config.toml
n_layer = 10
experts_per_token = 2
d_expert = 288
d_shared_expert = 256
normalize_top_k = false
lr_router = 0.000893
vocab_size = 50257
norm = "rmsnorm"
optimizer = "muon_variant"
lr = 0.00943
dataset = "wikipedia_en"
Below are experts of layer 3 (counted from 0) of a mixture-of-experts language model. Rows are named router (the router's row for the expert) and show model dimensions 96-191. Each number is 50 + 10 x the weight over its row's rms, rounded and kept within 0 to 99.
After each expert's rows: a language model's description of what the expert responds to. This comes from a sample of Wikipedia text that the model never trained on.

# expert 21
router:46 57 51 55 54 47 67 54 47 48 49 53 44 62 39 44 63 55 35 37 35 45 43 48 46 62 40 42 54 42 30 40 46 41 52 29 39 42 48 65 49 43 68 58 45 34 53 53 48 49 51 60 53 62 45 53 46 54 51 73 66 46 69 48 48 53 44 48 55 50 67 51 54 52 35 53 54 54 48 44 62 60 60 45 74 47 39 47 48 51 40 50 30 37 30 54
Description: Slashes and numeric symbols. Slashes and symbols in coordinates, stats and tables, such as the / between coordinate forms, +, [, and digits.

# expert 27
router:69 49 41 30 62 41 41 36 44 53 44 66 57 59 39 54 60 51 22 47 52 44 53 61 49 46 46 38 54 40 51 36 65 52 53 46 50 56 61 60 56 62 51 53 50 53 42 47 41 32 60 51 35 48 42 53 53 45 50 34 44 29 50 47 44 53 42 52 54 50 67 30 57 55 47 28 54 41 59 47 47 48 53 70 39 39 44 49 74 50 66 46 68 45 56 43
Description: Transport and technical nouns. Nouns about railways, aircraft, engines, broadcasting and services, such as station, transmission, railway, signal, service.

# expert 30
router:51 43 50 48 49 55 57 38 54 57 46 35 39 31 39 38 49 58 45 51 62 53 52 60 46 52 31 31 56 38 56 45 23 25 54 45 48 55 44 56 36 45 54 42 48 55 61 35 28 49 57 50 53 68 46 57 52 52 55 37 63 58 51 49 57 76 54 38 29 55 38 49 45 44 58 42 53 35 52 45 54 48 50 46 43 48 35 49 46 48 50 58 52 54 29 52
Description: Mid and final name pieces. Middle and ending pieces of surnames, species and other uncommon words, such as Cand(le)wick, Finc(her), Llor(ente).

# expert 11
router:55 54 50 48 39 57 44 56 83 40 43 43 48 53 47 40 36 54 58 52 47 67 37 45 71 42 20 42 52 43 60 51 29 30 50 45 71 45 56 58 55 62 56 60 31 52 50 38 50 43 61 65 56 62 56 61 41 57 48 51 35 54 62 48 55 45 41 46 41 48 41 54 58 63 55 57 55 46 42 43 49 72 49 58 42 49 56 66 56 57 40 60 46 62 41 59
Description: Years. Four-digit years in running text and in year columns of tables, after in, a, or a pipe, such as 2011, 1952, 2020.

# expert 9
router:63 51 42 53 42 60 58 67 59 60 45 60 51 76 47 45 39 57 48 30 50 38 47 68 58 60 42 38 54 56 43 38 35 49 51 54 45 48 52 54 54 47 52 43 50 45 51 42 41 40 68 48 55 40 51 64 39 61 53 61 59 45 76 71 50 44 37 46 50 50 62 42 57 41 52 37 57 53 26 56 50 59 58 74 52 57 48 35 47 77 53 54 49 36 48 52
Description: Colons after labels. Colons after infobox or list labels, such as Born:, Released:, Coordinates:, Peak rating:, often before a date or value.

# expert 0
router:57 59 49 40 47 53 47 54 53 48 43 61 54 58 41 63 60 54 57 47 42 55 54 48 46 49 51 50 56 35 34 25 40 49 53 48 52 63 32 67 48 35 51 60 48 51 58 47 57 49 45 46 35 59 48 51 45 73 67 35 51 42 56 39 53 58 59 46 55 53 46 50 47 52 47 51 47 42 57 39 84 39 34 59 75 44 45 68 49 53 73 59 48 50 49 48
Description: Name-start word pieces. Early pieces of proper names, often surnames or sports and racing terms in tables, such as Bl(aney), Mc(Le)ish, Ros(heuvel).

# expert 2
router:64 60 39 52 47 59 79 54 56 44 62 32 37 39 67 36 51 59 63 47 48 29 46 53 40 58 28 43 39 42 49 44 33 33 52 37 47 57 45 60 40 46 41 59 53 51 55 24 30 42 52 51 41 33 68 48 37 54 51 64 66 49 69 49 41 60 68 44 44 47 60 53 52 58 58 48 48 66 44 64 55 63 61 43 58 32 52 43 43 67 41 61 57 52 42 49
Description: Premodern history terms. Nouns and word pieces in premodern history and royalty text, like king, army, Roman, temple, Ottoman, and the Part in battle infoboxes.

# expert 12
router:70 58 49 34 61 54 67 47 61 51 63 49 44 57 42 44 71 63 47 47 47 52 56 61 46 50 51 37 48 37 37 42 50 51 62 46 45 48 58 59 58 52 60 67 65 50 44 29 43 49 70 56 45 55 48 40 48 57 47 50 45 42 63 58 54 46 47 51 54 40 39 31 66 46 39 57 34 46 46 44 59 54 75 59 45 56 34 39 55 70 42 55 39 49 48 29
Description: Heading marks and openers. Wikipedia heading markers == and ===, mostly closing ones, plus sentence-opening words such as The, However, Although.

# expert 22
router:51 58 48 37 44 54 65 54 62 64 41 59 27 48 61 59 61 42 31 37 44 52 38 47 75 62 49 48 57 46 51 32 30 44 56 50 59 38 48 58 45 35 49 46 54 52 62 62 47 42 47 51 44 45 47 55 58 55 68 50 57 42 56 53 62 62 54 45 47 53 63 47 50 36 37 53 55 43 34 38 58 45 36 62 55 52 51 61 52 50 57 56 43 52 52 43
Description: Possessives and determiners. Possessive 's and pronouns his, her, its, their before a noun, as in city's history, during his lifetime; also known in "also known as".

# expert 14
router:55 58 40 45 44 52 49 44 46 32 37 70 39 38 29 45 72 49 60 29 51 57 54 63 78 53 50 50 68 40 36 42 57 40 52 42 48 59 49 54 45 64 54 61 56 37 47 40 60 44 49 60 57 51 63 35 30 71 54 63 53 57 77 50 50 57 63 40 50 58 51 60 59 45 54 49 57 60 49 43 51 35 45 61 50 49 45 41 54 62 48 55 51 51 44 57
Description: Mid-row table separators. Pipe and semicolon separators inside table rows, usually right after a number, name, or score cell, as in results and award lists.

# expert 29
router:50 48 29 57 46 38 54 31 57 50 53 53 43 37 50 45 53 49 42 22 49 46 52 50 74 63 50 55 63 44 31 47 44 51 62 53 54 40 51 53 66 55 63 63 62 41 53 55 55 44 43 58 59 72 47 51 50 50 59 48 53 55 64 47 40 53 71 31 52 54 43 55 44 41 48 47 54 55 48 39 53 52 55 59 53 62 52 47 45 45 59 76 39 47 44 48
Description: Row-start separators. First pipe after a row number or date at the start of table rows, plus colons, hyphens, and dashes in infobox and list lines.

# expert 15
router:46 61 35 36 50 43 49 49 31 45 60 47 45 49 55 54 43 79 57 49 47 40 49 64 48 61 48 35 68 54 57 49 55 44 39 56 65 33 60 51 39 54 51 53 49 41 48 47 40 47 45 48 52 44 66 59 47 47 59 49 46 45 41 68 57 55 44 43 62 34 37 52 47 39 51 60 39 66 28 57 53 45 61 71 51 45 48 68 40 48 38 54 44 39 59 61
Description: Prepositions before objects. Prepositions and the infinitive to in running prose, such as to, in, into, through, until, usually before the or a.

# expert 6
router:81 44 45 49 57 58 58 56 54 47 30 58 40 55 50 38 42 53 53 50 52 48 48 63 72 52 40 38 48 40 54 45 47 45 54 48 56 36 42 56 49 48 39 57 50 53 66 46 45 44 54 54 42 46 52 47 37 65 45 47 43 40 58 59 51 60 45 44 34 34 66 30 54 58 55 45 54 54 37 55 42 58 52 50 58 45 38 58 68 57 53 45 54 55 49 43
Description: Institutional and heading nouns. Nouns for institutions, fields and section headings, such as Bibliography, education, History, Museum, often inside == headings.

# expert 31
router:45 53 37 44 38 78 66 51 62 56 53 54 49 39 59 48 39 55 55 44 49 59 50 45 47 71 35 46 45 30 25 49 35 41 36 52 45 45 61 53 39 54 65 51 52 59 49 44 45 41 53 38 66 52 39 49 56 53 48 57 46 54 58 48 43 64 43 48 49 48 51 49 56 44 55 36 46 49 54 40 41 40 37 62 58 49 40 49 52 57 57 45 42 49 47 65
Description: Nouns after articles. Nouns and pronouns as clause subjects after the or a, like father, wife, species, film, he, they, plus contraction pieces 't and 'm.

# expert 18
router:60 62 59 40 59 55 62 53 34 34 41 41 34 55 54 47 59 54 33 59 62 32 45 57 54 54 20 59 56 45 45 45 56 47 57 48 42 48 62 61 61 62 61 46 61 45 65 43 30 51 52 46 46 63 43 44 40 39 50 60 68 47 49 55 56 37 34 52 35 51 58 46 58 56 49 50 56 68 55 55 68 49 50 57 70 53 32 48 47 54 42 49 27 45 51 49
Description: Name pieces after initials. Word pieces right after a capital initial in foreign place names and surnames, such as V(iel)brunn, V(ell)ore, V(ach)irawit.

# expert 3
router:66 52 35 52 53 57 57 65 47 53 42 54 52 48 59 41 49 53 59 32 69 53 48 41 59 44 46 40 59 45 48 41 49 57 56 45 74 49 44 61 54 49 54 57 57 57 56 56 49 40 63 43 52 51 66 68 46 49 56 44 71 52 51 58 35 37 48 42 52 62 43 39 63 45 65 44 43 54 60 24 51 51 28 41 60 48 39 59 71 38 45 49 51 41 52 38
Description: Music vocabulary. Music words and word pieces in album, song and band articles, such as album, guitar, Records, finger(p)icking.

# expert 7
router:59 69 53 62 46 58 65 51 51 45 34 45 30 37 41 46 50 60 55 49 51 45 55 61 63 38 44 60 59 26 52 38 64 35 54 42 42 47 44 55 71 45 63 64 59 45 59 53 45 51 76 53 51 53 45 67 51 56 61 34 66 39 56 62 56 45 49 54 43 35 60 36 77 46 42 32 49 52 41 33 49 42 62 52 51 58 50 52 58 50 30 58 34 52 57 39
Description: Digits in numbers. Digits in numbers, mostly in tables, decimals, scores and list numbering, such as 15.4, 0 | 3, 1. Early.

# expert 25
router:69 58 56 37 54 56 55 59 78 40 44 36 56 66 39 60 55 70 42 34 54 66 27 54 43 47 50 53 61 48 47 45 52 46 45 52 56 44 62 58 48 31 54 56 49 30 56 39 49 46 53 47 41 67 47 60 53 63 55 57 41 51 63 62 45 55 37 45 53 41 64 48 54 44 41 46 54 36 58 48 74 48 56 57 58 55 51 41 51 41 48 67 48 56 42 66
Description: Census and election nouns. Nouns in census and election statistics such as age, units, makeup, votes, census, %, as in "The median age was".

# expert 20
router:70 49 42 30 60 66 33 48 53 52 50 62 45 61 52 49 58 45 61 48 46 60 48 51 61 76 36 40 58 40 33 43 63 48 37 51 38 44 53 59 69 25 54 61 56 43 49 45 56 48 42 58 62 48 40 60 31 66 59 47 55 65 57 60 58 41 54 45 38 39 62 46 57 50 53 47 48 30 48 64 53 57 43 56 77 37 49 50 67 54 43 51 49 35 50 41
Description: Career and biography terms. Career words in biographies of players and academics, such as career, worked, graduated, studied, professor, and the colon in Playing career: entries.

# expert 28
router:52 47 57 56 39 39 37 51 73 45 41 55 29 60 54 64 51 60 54 46 61 45 48 50 58 59 47 44 45 48 35 33 38 68 44 51 67 37 60 57 69 63 61 64 39 54 60 59 52 41 61 61 59 45 45 48 26 74 59 62 51 42 55 62 58 48 43 46 57 58 59 49 57 51 42 41 52 65 56 64 49 33 34 58 71 51 29 36 52 51 56 57 41 42 47 38
Description: Prepositions and infobox fields. Prepositions for, by, with after verbs or nouns, and infobox field labels like Known for, Genus, Died, Children, Nominated.

# expert 1
router:36 55 50 55 39 52 49 49 72 37 35 48 50 46 63 46 49 46 68 49 53 47 48 56 54 41 31 49 68 38 41 44 53 47 47 40 50 49 66 51 52 45 50 41 52 51 53 35 39 53 44 45 26 64 53 46 45 42 60 52 44 50 54 52 44 61 46 53 39 50 50 26 53 73 52 42 54 41 45 33 67 48 50 61 56 49 53 55 57 46 59 64 49 38 43 42
Description: Math markup and scientific terms. LaTeX symbols and commands in formulas (\frac, {, _, mathbf) plus word pieces of chemical, biological and technical terms like hydro, yl, ase.

# expert 26
router:45 46 39 49 59 43 39 43 65 42 60 72 48 59 58 40 54 65 34 53 63 22 37 34 47 51 52 43 43 45 49 36 61 35 51 46 55 58 47 60 46 55 60 47 33 50 50 52 46 45 66 63 54 47 46 51 32 73 42 37 75 30 63 62 56 67 57 36 56 50 49 44 56 53 58 45 33 49 41 65 59 51 40 80 49 54 15 60 47 69 48 52 41 52 51 41
Description: Verbs after auxiliaries. Forms of be and have, plus past participles right after was or is, such as held, launched, reported, and table divider rows.

# expert 13
router:46 70 38 50 48 59 47 46 71 44 45 61 53 53 50 42 50 79 32 40 37 27 52 55 63 49 42 52 45 40 48 50 32 54 46 50 47 56 37 53 43 49 56 76 38 43 60 47 45 55 68 50 47 34 51 44 33 55 70 47 60 49 51 47 49 52 49 42 51 56 40 41 63 49 65 38 40 43 55 49 54 61 57 56 41 52 53 64 53 59 42 54 42 48 47 38
Description: Sentence-ending periods. Sentence-final periods and line breaks ending sentences, also decimal points in coordinates and times like 37.26694 and 2:25.82.

# expert 23
router:64 56 41 40 55 68 48 36 55 44 47 55 26 48 32 50 59 59 58 36 39 50 40 55 42 52 52 50 41 52 25 47 43 47 51 57 54 45 45 57 46 27 66 64 36 51 53 49 56 51 60 42 63 42 56 63 56 55 59 51 44 35 58 72 36 56 54 39 51 41 47 42 62 41 57 52 61 65 54 42 44 47 47 52 57 54 29 36 45 61 47 60 48 33 45 54
Description: Clause and lead openers. Closing parenthesis after birth and death dates in lead sentences, line breaks after = Title = headers, and relative words like which, who, where.

# expert 24
router:69 56 58 43 41 51 36 54 54 43 52 50 53 51 49 56 70 54 57 44 58 63 51 58 45 64 38 46 59 35 33 34 60 52 52 56 41 56 49 62 59 26 38 42 61 60 41 40 52 35 36 50 29 58 45 55 34 57 49 47 51 52 54 54 49 38 56 43 38 54 48 47 55 56 63 53 48 37 47 58 77 63 55 60 60 40 53 52 56 52 57 52 51 42 54 61
Description: Sports competition terms. Words naming sports competitions, leagues and racing series, such as Cup, Open, Formula One, Premier League, doubles.

# expert 8
router:53 67 62 43 70 41 50 43 48 44 51 58 43 63 48 48 47 61 51 41 54 36 46 52 61 62 61 49 51 49 43 44 42 48 49 25 50 56 56 49 51 49 46 58 28 47 70 60 49 40 49 43 64 51 49 54 41 40 55 64 66 56 60 73 62 47 53 42 43 65 57 43 54 69 34 53 52 67 58 42 62 50 65 57 55 56 32 39 44 58 35 70 54 49 37 59
Description: Of and prepositions. Mostly the preposition of after a noun, as in Location of or National Register of, plus the, from, de, and degree and minute coordinate symbols.

# expert 4
router:50 52 50 37 50 63 45 41 44 44 51 49 52 45 45 51 52 49 39 45 36 56 37 54 50 36 51 39 66 51 40 48 37 50 50 47 51 77 38 58 43 59 58 54 32 57 66 43 53 29 41 58 48 58 41 43 31 49 49 56 41 50 44 64 49 51 41 41 39 57 70 38 53 65 49 45 55 30 38 62 42 61 69 67 55 47 40 48 65 56 53 50 62 50 46 27
Description: Opening parentheses after names. Opening parentheses after organization or military names that introduce acronyms, as in United Nations (U.N.); also words inside institution names like Army, National, Assembly.

# expert 10
router:49 63 32 51 38 54 56 48 65 49 48 61 43 61 50 42 68 56 42 20 32 54 28 49 75 40 37 45 54 51 47 52 54 44 54 35 51 66 52 55 44 48 53 52 63 48 66 55 38 42 58 55 53 54 42 74 39 52 50 50 49 37 63 58 36 61 63 37 49 52 54 34 59 40 52 31 65 56 27 47 40 59 46 56 48 58 63 46 53 48 52 54 40 34 35 57
Description: Hyphens and list dashes. Hyphens at line starts that mark list items, hyphens inside compounds such as runners-up and Greco-Roman, plus table bars and slashes.

# expert 16
router:42 52 42 64 61 69 55 57 65 53 55 42 44 46 48 43 53 58 45 53 50 42 49 58 56 44 43 56 50 45 41 43 55 51 45 48 48 42 71 53 51 63 50 54 45 33 45 54 58 48 63 76 49 49 56 48 57 62 61 51 38 41 46 58 55 40 52 16 59 50 51 50 50 47 64 39 46 47 29 58 52 44 54 60 49 48 34 40 67 44 57 52 38 43 28 32
Description: Commas and conjunctions. Commas that join clauses or list items, plus and or but, as in "its promise, as" and "Persians, Kurds".

# expert 19
router:32 47 50 55 31 46 45 65 59 49 34 29 44 67 52 42 49 58 53 51 38 43 44 53 38 51 50 34 63 40 67 34 54 34 55 41 57 45 37 62 62 43 45 50 49 55 58 53 31 52 60 54 42 46 54 58 44 40 58 46 60 53 59 61 45 48 57 41 68 37 68 39 64 40 58 54 38 53 24 63 47 57 55 50 45 65 36 49 51 51 46 68 56 53 36 50
Description: Place names and name endings. Country, state and city names such as Ireland, York, Pennsylvania, and final pieces of foreign surnames and places like -sen, -cke, -ville.

# expert 5
router:61 64 58 43 52 47 60 53 49 28 37 44 38 67 53 38 38 58 41 44 52 36 20 50 49 61 29 29 61 44 54 45 48 49 77 31 37 53 58 54 45 53 38 62 33 51 53 40 35 39 60 44 37 45 59 49 37 68 54 65 54 36 57 58 29 64 40 42 51 52 49 47 64 59 53 51 55 61 65 49 49 58 59 61 38 42 24 53 53 52 57 62 68 50 40 48
Description: Inclusion and description verbs. Verbs and adjectives that describe or list contents, mostly in species and nature text, such as including, used, similar, features, contains, cover, reach.

# expert 17
router:43 47 41 62 48 59 59 53 47 41 64 51 51 53 36 53 56 65 44 50 49 41 54 51 43 49 43 30 55 43 41 48 50 68 64 43 58 51 34 58 68 55 39 61 48 42 61 48 41 41 57 54 47 53 71 81 41 66 58 58 44 42 49 41 46 58 48 49 46 61 43 25 53 41 39 53 41 54 39 41 57 37 17 78 65 57 50 44 66 50 51 57 56 46 43 61
Description: Foreign name fragments. Syllable pieces inside Japanese, Chinese, Korean, and other foreign names and titles, such as o, i, ai, ong, ō, Hong Kong, Kim.